From a checkpoint of a small mixture-of-experts model trained on Wikipedia.
Size: 10 layers, width 256, vocabulary 2048.
Experts: 128 tanh GELU neurons an expert, a sigmoid router.
Training: 582M tokens, 2381 steps.
Below are experts of layer 6 (counted from 0) of a mixture-of-experts language model. Rows are named router (the router's row for the expert), up (a neuron's input weights, with its number), down (a neuron's output weights, with its number) and show model dimensions 0-255. Each number is 128 + 24 x the weight over its row's rms, rounded and kept within 0 to 255. Numbers have three digits each.
Before each expert's rows: a language model's description of what the expert responds to. This comes from a sample of Wikipedia text that the model never trained on.

# expert 9
What it handles: List and table punctuation. Line-initial dashes of bulleted lists, table pipes, colons and equals signs in lists, tables and infoboxes, such as "- St Johnstone", "| Florida".
router:179181128109126135092102171140173144157098164118142120150094165151149118132162095124090169149108125138106126145117180159088091125108114126135130151170181078128131121109136151118111149139137118120125185128115121137108097107124100129086130114138123156139122140115134147130098128154194144194117097147159148100114151130142101139108114136140099114104113056131150156134134136133144116122112125139124145163123143119127125149147146131114089150143097106121113113146123075158132110132136109138158197144116111111135146129151140109094112099118140102106109152115134130104091144077145130135121125117104130123120102127106115165139117092100110096096115142161137163127113148107143128145134111117151139116118081098109151155124151094075126129130095070154174134191096123110140138114098123
up1:143140133151111135121127106158099123181146135155108119138133097114103131139094137137117113112159142150126130118181135115118092120116132134108120104108105104148104133128130152146121141113116107156091134132156110119096126109105145095087146111158126120183167120166099123145079156145142129156157099110109097136149125119138126140124141116110109102098143147117122123135146163127129127142140109124131168154131104093121102118126168093143146133165125112151111065181125095167126170160129099120168128146133106133163160092093211139138110116120146121094113125116111103115136103098124095140075118136113119120161160129135147157089194132123109148087118140108123117140169129122145163067152197185125146120080101123129142145126080111104133126137140115075116134159166094137109138152098142
down1:100118129120131171145142145096163157132138125085140103083125097146147144113105136120134145140115152149105093149130117125159109149119184066122145116096186099153090120066150115193145122124083152148136097128126087137112123107145136133090085152113141141112145135163089102106097132101122105105127136142139101109120132108110094147106163155134129090168148132132107149089146133135149121130140096132141104144127115173133140105123143121144115129107113104136081163121085157178156136102139129119108146117145158140112120127119135146130114085129131149154140130121158139125115134189136125134132128152158131087098129110137181152095129109157123148176101164125092160130150146143112096097083153109132143115119140075157179104127147131181136120115118163156096127084122132120150123140133178
up2:139120120128136107123125161129150185130113098178138095121124141133162129132163134113129109100116099131178127134120166130120132123169157129102132146117158151132116107164165149143114130114123132121136147150176164127162136113123145124071140125147122145145100149148153170139106137122136130071133099138139171124128094101061087128099108083201130098119096107125109120143129117110150125179109122131151139132142106087100122121130159170072143106068116112091109148172121135122116149110131121164150130133110154160142083148144151098119121085094111090134126125125119120131130135099117138139121100120155165128155130162137111116168123108066153132111129122125137121158133108137115125145096167155163182144093144121129133051138140084103123095092112117105174110136142117141110122129118129
down2:113111128127161129068172129140158142120126103124139136147107116086089113140146094155105161128133123094150135183167123059133127151159101104150118178135096131104125172156103096115119108152082152096156138078138165118128126151140105135162135108131104134116136082082125176117110122138145091095141093154172118103098152105120099117117174107116110145186137133122134118129099119134088150088135121130153132128106175120148112130133137129136152123140139135175142113130123154093142109118154112131139150094115126065163129112103122152163117105171115167135133118098150138141116116107123162124137119098138159115080132118113108126083138172140104097143140097128129145108156130131145163135148097123133129092107101124120125151124146138176154121104156146104167151166097128114118096113083103
up3:166138129122128144081174115132165136141088111118105123147101220113125146115093133116132125159112117142089131192110137144115125120106133119124123130103128138178122110127123176146140151119092130088173107093116134127150111148091114119094098170124108149093134126132159098134106073157149127157098137101166127132177085119123086130103130130166158119139147090123107148105124142157146138138110105157096119123130115112123109128170145127144116088142113102134162167115126136151092130139141114117139131139186150141110101142114153112138089162100137138098129124154134089108120115183135117085130143138114114134099119134117121124133083118143117132120109146126161108151168152146151153127089127115124154155145132127156129111104105126153106098101163139154193086119094125099189144169097149
down3:125124122127140161086086102146141120133128097100113118103113122119193176091153143105147073139130131113136122118129134144164149131152123144118122121179162077142121141136116115136113158142127122141122139165151120128130194173150124085170118134175123135131084129114117134114130151128104148099130122130130148130087102129123169126098139090133163114141137144098146111132075159100113128130159093103126118122089147181137125135144155149101111148124153130132170131158101106118140134140145183149107134129089165165123111144108131121140162140152151142149103119103150146158141173120129155153111164103151127112147121129149119109099113134149122177100080138093099135150122139162109109142181119138167151153101127124150073097126156118134139150072105138130104063119123132086104100080142116
up4:150112135151114140134146118115144122120198117120108159163155133067131096166115084137157136136127105116147122118119155111127120126131110120141093163148175129157147121142165122134156107107111082128121129115136103085123115111125101108178142124113143155133117108133112139092088129118144186167120132150158135061113110131157080102135107128114115157099141139182152142126158124113131131131134103153171101128104099131121093117178138116145162132146102144120147128133112113152149139166152139119089119120116115104069128150101118148084124124143159123098143122108112097082164125133146165139138128114099153113151120199124155129133145125085153097095127084109102143143106120112084130120132135148161162119073162123108134132149169186140122117141111102155154094134128118074110120122091120
down4:111131107117122092107130124131078126154103083122129143135128124128106156112114089147112125129147127113069123148147161190119134123121106148123144118132164130123119085113138144129129081144134140103105159122117157189118136139130108109125130149136131126174155142120083105128155126148121119144129099088117159116099167099148122139095142118165128144154136133116124145165155182117168089117135133108126154128164129146165124150138089074125076111126121099124147130139179126126096084102149152122152114149129126145138124093130160145121098131099080143134176125137129124135143144099100097141150135150157134156115178087140098096112119139156121125136127121177101151206186103124110131122091117099110114136160143112130145142096096155134129122108097110104123121150088144135142193177173144
up5:129142127121107112104101108135127104131138139129118146143093125136135163179125137073120145120167144148141149150124139168140094134095109116126138141107128108108145137173086159127135095141107088121134145191159138135125113126109147144137133087111098132084128128126097129104079087074148137112143138152126149145115128125124135117140128147135143130115118099076157182145121076145151129140163114138099129182098139121105151151139112124118114165143149147101131115113118111118168128122162111119097152120134133134134143137155136134157171136114184204089111154105152061180142097104102095133103120116121136138104141128119144130111122133156118044106120098162114107105148147167121119173095097132093122114159125166083133116164099118099091141134091126122162154146130119107139158134133130
down5:145123138160177125131155113138128124172150132121202165155132126122140144101137114102188130159135057128145120108158122134153154137181138076120080111109139101088136134140182125110167130103142122144135074127120126142146129145171101117151157151142125081156160094093088160135114127095135142121146151149144125116118133108146140133119167175127143142156120114122107117128107127148102141106170134135132146114134131160137164146104103131161099126104156151114131129139123140095117096139129111187117148143056119116086120126141132134158133126156176155109112151131086148087095139143082130146140071142143150129172111105139145131117126114144109120174103119122106116093129118141138118102124115126148117158114129117094144112156165144129078120111136167155091115147165146097129166123117141
up6:137127110126119151147164174136094147185130116114137101173127157138109163127141122120105113174113119139122143103124139108098123153114122121153116167139186122091126110136116126111124078139122120172110147172150161106151095137141110117115089096096122084158131091130077130166156142149147098159120142159108151089182129153176167120164112137145117072075143153111143111130146114080125122129101116120155137131151111140176127134124125133104130137136148111125188138120124112116123118068094142115092134133119151096099119141153136126119126131187120121117147144160117081109115132140163125152169117086093128155133125128127126139125158123122107134155095139138123127177076080102151142138129101160142150120137104114101126113092146159102143125132144155136168090141105107133091141179134137
down6:133099128148161143127130106138116108086155083132110115141122126116133148122104148126135096103126127122167122103134137152174178123121220165108133132174130160124088123104114150090148127172100148165111115118084133099098115146171102188153111121120144082129124111154152173155110101156144167142124148101135127169126083124094109120133111145106118166088151143157126133123112124147127133149133144128098142145141131117148123148161126062121086113108155143172142103119142079113136147115130161094107142113094110135108105105094140131116197116090103117113134147182128158158123164067129145145135138175101130138124167118112142134126146125117123116159129114097108130136130115127121122107183131136145136100127158148146099115153156093118131134111116160172120144112105103111145112106132117
up7:160123123127098108143123090137154174118150135157107119088122149128139138127101125077120133154181157147180085147115092085122110143101107122143089128145118082148143170121138081144175124096132084112143194109155120124116160111136119135117140073141089117129156131114120120096135110124119159132107119107121134176114104096124158186112092125179145156136125174069126139099137152105150141128104083137159140113111126138144167156115130151159097097128142108139104102134131122136090161115122116141118153123147146126106148130163125157116100106113095165098113132130127110179162125088110141147127160160122181146175126128124116107153124114070159134128109132149150141101096104141116132138117161147082110123127071117108137128132122115137138143119129091126116126135138129107094170108118098
down7:146121130155088155114120137140168147143105162131065142109107162144131127103130160127135139127130140111093147131155146091161113122146096105105171137143135135124095151131135131111107111132162080148126091122093104138122117073132095163131109136122107168117123171146127191111106126106143132141131129118118126137131090171134093139148133173145098126090140151165090150119161064107159102189158149115113111097084172089093148165099124130136127155121145135103098074112096146094132128118094128110143093144174164111164139103105106108127168109116131138160153116129120144141140107148139112125156112151136144088125106120147100114093075138183128122113149143115095124153091150094154154108157129140137139128081101148105110122149144109123133151135124125105105127112163119138152136128105080
up8:125119095171092129141120127113130106100144137086121138104133131156124093144098118133139186108114179126154070139162125135098134148120089109154194092128128117158153144124142122129146153169161112110174156110103193116141157141149117120130117154132155132070161141143162108130121169115127168103156103119123110115135143137123112138115141081119106129114160162136127096060120108155153120123107122093113164122158112167101128079151137132126147149145121120116176158138133112122161092112096156095139137160112151182117102138155135146151128091136150111110149138168153162131139132146120119134125120104108124115148105154125113115145070145113119111158141125112142148147095161114130121119111125127118110147160127150100069158165133133098161111111128125086138144114190136095147102094155114
down8:121102122107126129147161152107143157108127098108136154133140079120133091154118140140086101190135147160137141147159174116103164079174131117115146100130102111165116171149125163135131128063137175099132140157140157112104070063107116113138117186100117108135110154098121175158092116111160139138125094141133100167141166165123104137138119141121136137151128083128113158170126138122120103126138153122108116156119139091126148121144119145161092130125151150100131147136133123139078162146123122110158141127103102148138094140163136118093136109125147095142130109148152126130119137158121119094140138120112089203151163128101152149148107125164141154084132054115134127105114123136150109135131096159143136127152145139120128125129129118134129119088186108149156123115092141112140125119103154

# expert 42
What it handles: Award and title pieces. Word pieces in titles, awards, and organization names, such as ot in Football, Best Picture, International, Film, Democratic Party.
router:139139119132118132123147122115161139149142125170151117178129117125156075090188125099145158151129164094183108134124156145106128145094161135163132138108108114145130048126116115074102134126133124139124114157114094103093168114110085133131138120097127145164144134132128130071107091148125156157160139151133123074159111116151113125149118100143130115093170145143133114120121099162168132113139122177110126135098084152129129140110106145119148124102094128179142124106149088143113144128187115100122116123165131137123161098128151140110088126114150137102107145114111130164132104133159127143111124123136136109063106127106141126146122119120126102115173168100138185170066144119163156109171131130132139110132129115152136143106152131097142134149156118099146144177074117139124109141127127
up0:138096128147135116118155076150112135139129148122138144151123101162127098123119157120156153145104139105172053108159122143108135133131142154111134130119100125120107105110127115149121128112114175118144122156125087126131134157142104124165131092104139112108143168116094098152144118142145151194110166158145152094138131147082137144167133129113145147125109138161132125122145105149144139163124128120153156139116097087139130126163123147104095110138115086089131117125166106087126105129136113094138112182162135159120158172095123115127161087103169126155128137164083101160110091139092197111077163113153124139103092087114153145136140103132138114127089115137111125134090165124156121166140117126094103132118152170128185138139120118144143077138134109107191137095135127133169127138136114
down0:102099136121145171164167119131149102124139127183143122163156129130116124101142158146158126117092115127119125127124122110104154127115116125123141156143101142131134164093166133131117085104175164165132152138135093150172123134113177157131103146140182159110096104162103141107138141116142096100102130114157108116124092125134108150114170115155100138124172151155141121052114112147114124151176138134150149114152159113123144158099111150116165106077159127107064157124134098131131110119122129148092139136172113084094096121150127132115145149125217169168103141164126116116110150142147147127142103165074139149126133082159141096155122152104114157106112120139105155157141135113128146108119104153145132144150115148112124111129117120143124108129159170155151115107093131152107154116135146
up1:089110125110132126142094124143140115162155101133157116111139137152149135124127108136121189170096113155124108128084117160122147096112151092135127125136149151160098127149117106127143117141113166106115082155156112114079148137129110128146128156171186109135149117088091162145094142135090132148164141142146044160166089134091149135165109068131118138139094149158142114103132096117143142148131095146109118135123093104176115126120082161149119131170127127137139095118110135086118108141150151143095155129159141118123148167078163089075134164127109192078092128111149148129139154127070110110138075148124126131135129137153101124151147164149154105139110139106133131113128077142149095126108124121126100117113115110132137127134089131125138119140142135112141128131126139144107123163155144
down1:113110143097145141130113109131125128153094126088144087128110126158135168050150139114106081131092174091160112206088154144157122095122126132136146102117153160156120112104126138157135157136150096155101166136110147123164118139169152148129143120111129141159166158121160155158104128156113127108089143156142154150137109130102112125181092090130093124142159157156153114111161123154118177123138153137136134110121123154136161185125126150102161124143114143100123149102134165139147157145134143113124139124114118133145132146154154127146132121128108141086128125133100122117109108133174135124145140088133108131140136118110099131088159189130081154114118141139087117123093156131130121101153105099157105137098089160147113163138169107157119126145110127167102087095087127169150145136163129
up2:150106188118131132082160161101142120105083151128137148139128119133136156113137130120166129190146100095121148097096108096135119104120103135102180124140133079118183120138144125120150146149143156092129112131153189130143107092116110128110143122097180165147155126097141125098146118193124138145170172114145156181110130131095145139107121130157113121179210108104114127114151102132122100101159114157122140109114104122147120108125118112138148125118125112142113050156130138134126092125152098108118121144112164134107111111143085143139128118107090121130127172107098127134074121142125140125091118151165140126154133099120113101145103147166117119138136136147183187117127096163156127127139061109115151149119108136131151116145121101113139110106133131142129130154148137130130109124136130
down2:121131143123131145135136111113163132148086130136087079179106098120118106139114151143115119176115136132136168132122141079149133123128094114126126120134127140112166089145165133064107123138097117127116147119151143154133140143140092134071097140126152123097129165178165149113118152132140127087138127114127092148154106157104149143127104106169140119088128103107127134147124163131101090121112140158111131139132177175160162140137149134139127131096085135144137124121192114144123102109121124127143125098120124146143143117128112129098206126132175116145124166148101135146145111111138149114141138146141105151120113101091151178111127090130093123115130161133164144109121158127128094179143139134128188116163108160122129110130085146126099111126078115133133059128163145177135099188125156
up3:122154109118167115094114103082107117150130107140182155129115124127170119112108115100128091116170142068143087098112151134135121105086172096135148157088123135112132106136148101121101133110138131109099138122159154114121124114110115130131111091108148093100124127120135164107115113108155163099127134145154128136128134142138107130168128112114110139169125107110139086071092132122137119198126135152145118091159148179161138144144108116090132098102184119162112107106151140106147135119155144157145163111107142082125139110130100116107143167107083143142140163112101107162080141135109129110146061128101149147104092113119140093096159138116111140167123152084138139117122124135145139130132136125138096097125127090178082146094099158110139121122113117093164145172100141141128096142136092
down3:102138146183095170142108116084138109137109148119157131157121144093153124123085126127113135126127141078142125094120164127122103122098138133153124117093149102136123110169092174157131151110131139120139154163124144096123125100105129127132158155136122128110152146134152086076121128076152129116110153087172146107135135115067146158123122125105152138123127119098161145136131137109139118096149119177138147112153138153153149117103126110148082148144098116118084140124126089129140134118093107116130104151108113117168131064131145105152116081156091132105084113154140134121140067128149099123101089130083120147145131156098099110132126163137135154158093114152114145113164152198160134122109130154103111101133106121180135080149109095123099123173116147121180119147119109128133120130178132
up4:119139073141139135148145158122170108134104107155170089108184112088139127110106144162122104147104143196096152134130141112086130153130157111168113152166098102144104117115107105070119138121099150144143122125161109140154135160116107155102166157148165139132144140082127144121169146139109145121143114121125094141148166092155121146165132126114105086095093165125127159105140125123093122150144108091139090059135145105082075121163104131132158158080097156141167113141116152150098128094139139096120126143131159080149125114096158163128102108118129107109129162125091125123121110109113127138105135105148151102142122132111127085098107116109122163132125152107135084120138122136137100139145167105098150113104124168144130150099143131070133116133158111150150155120102116141126127103130144
down4:096177116101132122150118122129105150175124134096138103124142058166204133141149108107141111107134190161139101130148138139144139122157136124144135146127127172129115138096129139125135115148112157100117063137099113152112096117177143131154137148118140127139151142140092110107129107136140112081135112109114132144153107193157155133134146152112133120169057122151089146163150131122104114097126122145099104117110134121113098126135156129132110103132139130142119080104137105146145124123134137161081133153101110123132104138131173108082089143139160133140149064151135134141128125114105105144100134142107093130111177095140146136133078115113113145121081118135136124128174103135140151133116134207149141138097088062122132096111097124104093125127135121119105130115140121147155167122117142
up5:156113136108097112150138128158157152145087113152116112157111106152123097121144172133101113137145132123097107132179133119133161118118129164114119128094139145105115115126172122126114148101174099116146154160121121142111152113108155115117141122089152153102141152138095157117130122130117129155184145096135144111118114109115124135169081178132096152094117154115110189142141128135162101111111141159141129151111127130135133159173158118130163093114124118131163093071139106116105142125100040130111132129158154092160121091137165092097106099121148116139093150140153129149155166165151111154126112099125140096120151134133135147157110117140133133116163120129079127138067142118124092119126163127130068105179118090137144105065111165126169142082139131120124114112121117116129099122105121
down5:148139129175132116095100161112147102154133106150074115098112158145119161170130120136145150104092149074109102126132099124118175148162135066079121148117125122137133157103127161158129135084141127133094135173141157153131109142094112116162164163117127120097112096082124126116156145149126149106103098123112112123157124145093138137085145120105136138099154058157093095140177079158112132139130144107152121126112134114113142115122110138124111144100100094131141155109158126106087113088097128140180095076136137124150094139121144142138116128097110152094133123143117164154148100106109136140164140126132122103159146130125106112132155096136141115190100119096155092112110172132150106151115162120158114093142148137112096104161115164116122162115101182124130128142128123149137145111154133
up6:108139090164118142124104101095119131120105127147110161145155154099132122113098147123128107140161133101148165165134155153137120131121110122091126100092141103140116168098144151108103133159082135133136106139108135124112104104115118113128145149158122126128091110128110101130162130170113107103146112159147051133158099124141080131131115117098146171089130126113124124107115130153127092111091146160089115116166139145145118149139135092107129102130107137163143137127117127158128149117125123127125127137121141175154080129133156116107151155130137096140096140142127106115153088141103080159134155144138098110146148099176152124110098128163075160173138160124150161116081144155137176154157154157110155126133136114168137150135129119090052087089138126083183129161101179096150121148126106
down6:138132127183114112160152158079134122157087138111108122100168128113162159141144132112124120131179157149155123144110160097099125109133127133100192129138095094118131150091111138147097144127095129204096128133105182116133110146085085093133114106127106128137122126156139110155112115120123098114173167139082074149112125119118125103106142145143142102162132146162150116113155095100119116131119139115113135122132107122069134108082170137107156066165131135091119191153089160109127169121111100159123170177160147117150101183106120136134148139120120113112112152096130119112125143153108151107081145170118144146117149118097139107142118134149113101138133109115141098138086137110116109141117116117132138115139173152164113161115142104147129144124153139109140104097144142146120140125105116
up7:151120099094135134159124121092105106117120101113155110162117099191154089116133111129121120153139135072123128147150166156104145143111185136158122157137139167153154123112113118139120099128136124105133145126131152104130111114144135141136151156115128145185175124127128077071130143131165182149156122123134133124161129137128118103135122082165117156127100141147100102114111072170135133138160181139131163100095155163130122090104165154138141154118111118134100089143138117139150134100097117117125147148155167103138126122107100142119108122172143139154119113143109089127107079119143131139094093096177104102104117178155118133119130098130096110150151157100128120174107148146117122152131129136098066125123116117108101125104154149079161147125156119070120141103105139109112107092163126
down7:138139168116114098149119120112123117158134108160079123120093129108178132113131141142111082126122126128133117103130158177154115137149122115146078133192101129124171170098139135124121099115150092107125129177112112089130141155129068112143134152139122167147147159137104100136081124134175142140126118095135065137119138160116125104131158124147098140143118097117143156113141073155170115183135162128118107128132138112142152112125132137138130113117149182112131081133121119105093124130126169103143122153120128130126131112120126110123135163139138135130172107092170126132089167126175122159119159140141067127142129107082123103140136135126107124109124110068136118102153112134099140126053140105118091089122103125087111154127136119174081122134129148148153129149113113088144091109150160

# expert 47
What it handles: Opening brackets and dashes. Opening parentheses, quotation marks, slashes and hyphens or en dashes joining words or numbers, such as Holyhead-Dún, Invalid/blank, 54–18.
router:114173111124136121121167134171144127110141165147116107118115117141156132153169082127114128136173135122121100127144127161131107163129122133155167108133100150155139128123148165105119186148072138102117126115138110103149135104113128108137116146105179116104154136140082135122094081152160140174136122138156143104136186117157096153149115112105104142149120077139097164163168088073099136124065132167139128142105097125154117126098115136148133125186134126156088115158143130163106147115148108083105141131126114128181121128115129145141086125123099103126145093116128144134158091132126146138145096132120128115111138130104105132135065100093115107134111123137111171115149134097162137115100161168148154120168103100156145135085160108142128116116154075115176130139125122122149155119115152
up1:123159139121140122121118156110102147147137148167093126124123151126128138113111051130104126134146141123118135122108156128132156087137155120110155132129147127120100108133146145089093183139133075127130148110158128173155174134128155146161125137137112148149089142119162113105129098156112081105121112091136144155183101126122133148122110116132107120111148121152096117125115124111137163129184121107102122126199167108166160107104126115111113117130124154130110111147120133120136169138113085133185162165092150117126098149121125086156128115112107098125138085093123117112132125090164106103094138171136165154156110146121151134148091135087121118134140119128142097165136150083126109162093073114134101176120092150076123097157106116118088095116138135103148119120118095139123095141124072
down1:096190108110094096100120109157113176114124102133118123127165124141116131124166123136153131126107117150162121170146140135080112159086174187150131119151130136154114170107158113154119129136115101106130145148132139113139175129118159139129106139124099172133132117129134136115146152111147133119111131187126088136101097143173065106139111132150142113109121183090109117126094124124131176152102076117117155134138101146140129110108134136167157149135137156125090135108171092091175136113086124064141159133125086140132121141120118155117137135173143125151129152146108151122133135136089104128121160146169127118117133154101143097154148113121136154115116126136152099108121172153121132115156142103098143135095087105089125126115154137137132131098138180132122146152062101142178143140100091
up2:169159116139122144116132138109156097097104127128116120114125109114147146135143097171126101152084137132098125105113139167108121085144129127125158132163114119121133129106103140153151142182126138130131095135115127154114099134120110127168133128130093118086173184117155148151101131141122083126135116114134142109130129127133077155186134118129137126120108099124102099091134081136135154119130163151113110082103130107109103150161109133138098133178173130103170107147114199097134119129132121094087091110128085113128106113142143110119159118133119116116136106142111088116089115140106145117134148182107155116102133112104170117153137163126097113150145130123159121115129152174157167122121151118117129121115163129148126182185117165103095126104152169171150130152113114136190105054127116
down2:131077114115093147152148133156112107088123109166109121115139150152147134127115163137148172092128134135104131129186111176129127080150138155122147095125146157112088188130140118093120140137133125108112148096130129103137129166097145153115117148103167103138150105102107152132135151150131153124134137131171114151107141128175079148086112138123109117145118148097120168157121148122124108139056112106112137133065139159115136085131153171166099138101159186174069140166111150102122128134137132163165144126126126159139102125141149100115120160138133093134086133122162157107120127100126140107139114114094113150121130124116119107143135132144176144142155088110155168113120148149100143127159096185114117139111090154133099108146181131118114111162106088096144121123134114103127124141116131
up3:089177158127117152091113124198083159157136125143157126128149117084136102116126084125170169109160136111094134182086167158161150128110135125108162118090107141174108138145120127139116130135122163119141115144098079129171138142098173120157146107131087132144116111124085153134101122103105123119109152150123144139081150128125146077126124095148136175120158072124135142078092149133079142117120109145130131160132141120129064131124133119145178144164152139150110133124107129116087137107149135141127206141129123099113152161132135148114130122141091151118147099103106137141144087147119091100130180120181108134130150136129130140139121119107125079077149101148123130154123121142120127127135111155090114162166117094126123108152121119107137122131115135130142150125117140103126160113124125
down3:117116138167170134173120158087122110142139120107115126112191119109114121123180124094201123117122159089115133163135149162136162108097135136117130132143111150122126146109121109085165079117099153092144138122098172127154145139176129171144085114150072105131125121181108144109151111098108102104132140126109087111169106141105176132155161101118096110109124122161155150162106157153125144143105161133160133141108104137107141126114146147156127155108122161085112076161123149106137137108114114141131096122101102138132162153126151157125121085135117089129147149119118149155125095141121143174103161165141139117146117148096142132126097128132162092138144114115120088128129131126149149101094111083143153157152096111142138107131096117109137132150111151089161116133150133111098164112168164
up4:133129097113127107133089163108108098152162123178087090111164100151121169114101112153100101105141120165142092084105194143123156131112143108145151111130136134117106152159121129132101135122111134080122169158144132153136109121180175117114110116135133140120130157094115128152129125122118121136169116165146088161142151111145102162129120109130171122138138121118102137157143134135126138135098187107064080070099120109107112115130089123169081126145141131148145133134115138117114104178183097137148132089152085135145121062120149116100111118099124093156145161112140102092123119148162147138152112135153116126115136162137133129165099105133136085112176129131100136153156098155159102114117133141109134103100115159137108115154127104118105124122139125140129169126125129151096078103133154
down4:062131116105111124172181134159162137082127100121160150110089086116122147113168102130146104090163141086139134131106141108128165077155128153151124157127162160108112150139157147100120133090131169132127097087105112153181135169142136104155099119144090113093137109157099121121079093089129153121166166110114186152103116138117146113113114139100163105133115133125114136154164141117124139093125150132180142093128112125156156111132137130107113094128112129121091101142109155081138125124131123120107110160127154129128150134144131141117170117151143133156098156131166125149140138154136116101111121119116177131133136100139136111113136151135137178117109120123179111144111139087179155096121103145108143167136153123180087116126089135146124129147094099162149123128086121125104141106124161
up5:143122120126139142123117123130133101123152144180133148126119131135162105107076141109157116103108104116100155098146110134146122180096108165135166149131184143129078138166115114129161109128151125158139144147111128096120147117095105121136161110089084155147139101111140118174149114151158130130081101084127130143121150090115129137126148115120123147154129145127077165141143101097133125100110112143098159112135105114133147129127113095157176159125132094110112149150113114163132129145108090140146129096135073148128105132125143159171144122136121157080127139114149132143144177109122157169114164143099132172174093107142162102148128111128119130068154100200124128116117146121138100096114139115064117111132118128151130167136160159160171114127120078129108082130126123091082117134154131
down5:119134123141103138134129130120115128132131157149135177125135149091170162171108131149121114097101154104131118145093089169155099138148114187145115090111117125132129135123137173165119115116112150098123181127168137159170078151149100184139109139167141153131164145170111127102172131160067115133153135129164148115100165135153141096165135116120164084119151148162143135132157153123142100137110133119129152096182112112123127129092131144144135151126147126113117163146114155109152113118153121140132130136122139096149122130080115143101126140124168137122152119115117149140119149130126101153075137123107134158089125135104090089109128147145155119172121133118145106113126127122122135183099163170175093159151087117128178102085100137082143119114179149139162134115151124160107135150127158
up6:139188122113122143126077181115154174161174179150187116131135148129137144147139120128120130136139136104126132118149135138161123124120163133112164172142137108103132127107117106119100150143113110081118142143164140126107092106107176092116134153073168139179193189119164122115159111142160119125100130119098112139159090108071128106113070148144146116113118109137107149125097135124133122133148123130124146085097158119122118111122105118129149126119090148117143128093170113185144136108138138127113125078116144132140105130114110151090123125167143121131175110101118159110112167110099135068116131120124133161149151166146148096097131092124105132097122141140113143104132123135139128119152160162139116122141106145156139112123090150115136128118126110118141140061118131156123191104149111
down6:120117135149135117129170101066148100085121137166108138111092117114140123139138117105116128155141150144153102064104146113102130128112115158123096127143114119077143133124122149143145109134134108105138148164125111092116165150176145123134123185134111117137136114130147101130119103110117151145128133139169144139126113129105137140124109087129156114125136129130152134132131115176100146133141129186096110179144113156145101128121167131099140078149090108131105132123159163178170103103102130123096124140109155122102105136155104119115107156119112123113127103117108120133171122155149096126119164050111156135117168131116081160114083117141097110095162128173120176133130124095150117100136104143125101152161161166168135123077145126135109135119225091138110128122094125117117129106148134
up7:110107141126103120145129138196135115064132124135142136120123172130129098111135099117153151093099114145118130124121105133117181143114121137148128162149109129152145139125140138118122122135081098127154153176156130174117122121096137107128100125138113105136180106161170123150137112146140121127112140150110120118110097157108100140132164096096126102158099099099141072105124123186134144113126114157173122124118087109079098123119133131146129163162133091144111102175126071123110106155165122145118154071127113116116144074114136135090078176143116152091136134131161126123094100125143156157082127099136128112136170140117141107184157115090147123128130129144115113103127139102094172147140142107146083127134146140142123133135140155103086155128092092150142147100168142103132138078127106
down7:147147107100106131167143144155101125121103138125104132116121157111153141129110085121126139117128124058128126159159158120138096133129102118139101104146142127142133124166111098140125152105131092090103130110113156132134103073072116114144122132147084157121126127117155138139096100144118122136092147188122145121155091114127107127124129113149093118132118129157098142135138118145140125155099126089120084144167205129116099100112089104132149148177075124143095125116147120144140102110158180175115120142116066158170111131131111152081134140140118158115111138063125109112151126142110115161132124124171151113121147102181138163139141119143131135144153103127123135108157125099131157098111137121096133078101143074146119150102144142074107132154120111106137127132115162121126117054141116
up8:115137105094143126132083119140090136108146153133093145164107116145154142134123117197119124144195140130145117129110099139160139120116127093113119095125130122165100113140155112112117084121078105093145147120100155073149107135101127152194114127108147137097154126146126158129127114135149129096139145108141121136128114120100096166128107127136067122116142098158145133152064129093140111136095138079134118121109095137152131096116117106088167127113099132110104108166133101101147160082144118124131152173086163133106125155158106144099122137143140124085119123122141118151115139154137151169130109127133108149156124120179125132142171126086153149119128113140125136125112146160150180091108114108142105123137120088109128137156178109157160159129113097077098143135138133106128104167067098
down8:130079117155114156141126125061120119128126158154135119128098147172123143080092133137128112122116092099130082165111131151141123129099125139091102109107155174107146109121112103163044094130115108154128153158171159137161105153160136118174106119112095164142125131096096074130120161136116130146132186122150111092108117140101096137147098164149148112111130115120148154124110119139116127129085152086122113151114114127138128143101122079159144145157158137131128113106155100141092179164175148152155128120150112132118155119125127160137106096156115156109112120097171155077138168143135158119138122159133123091109144158124125082142104154190112120134092172120114137129132100148133154133111165136101133118159117151120124121134117138098125138141129167106115118144121136106101087132107158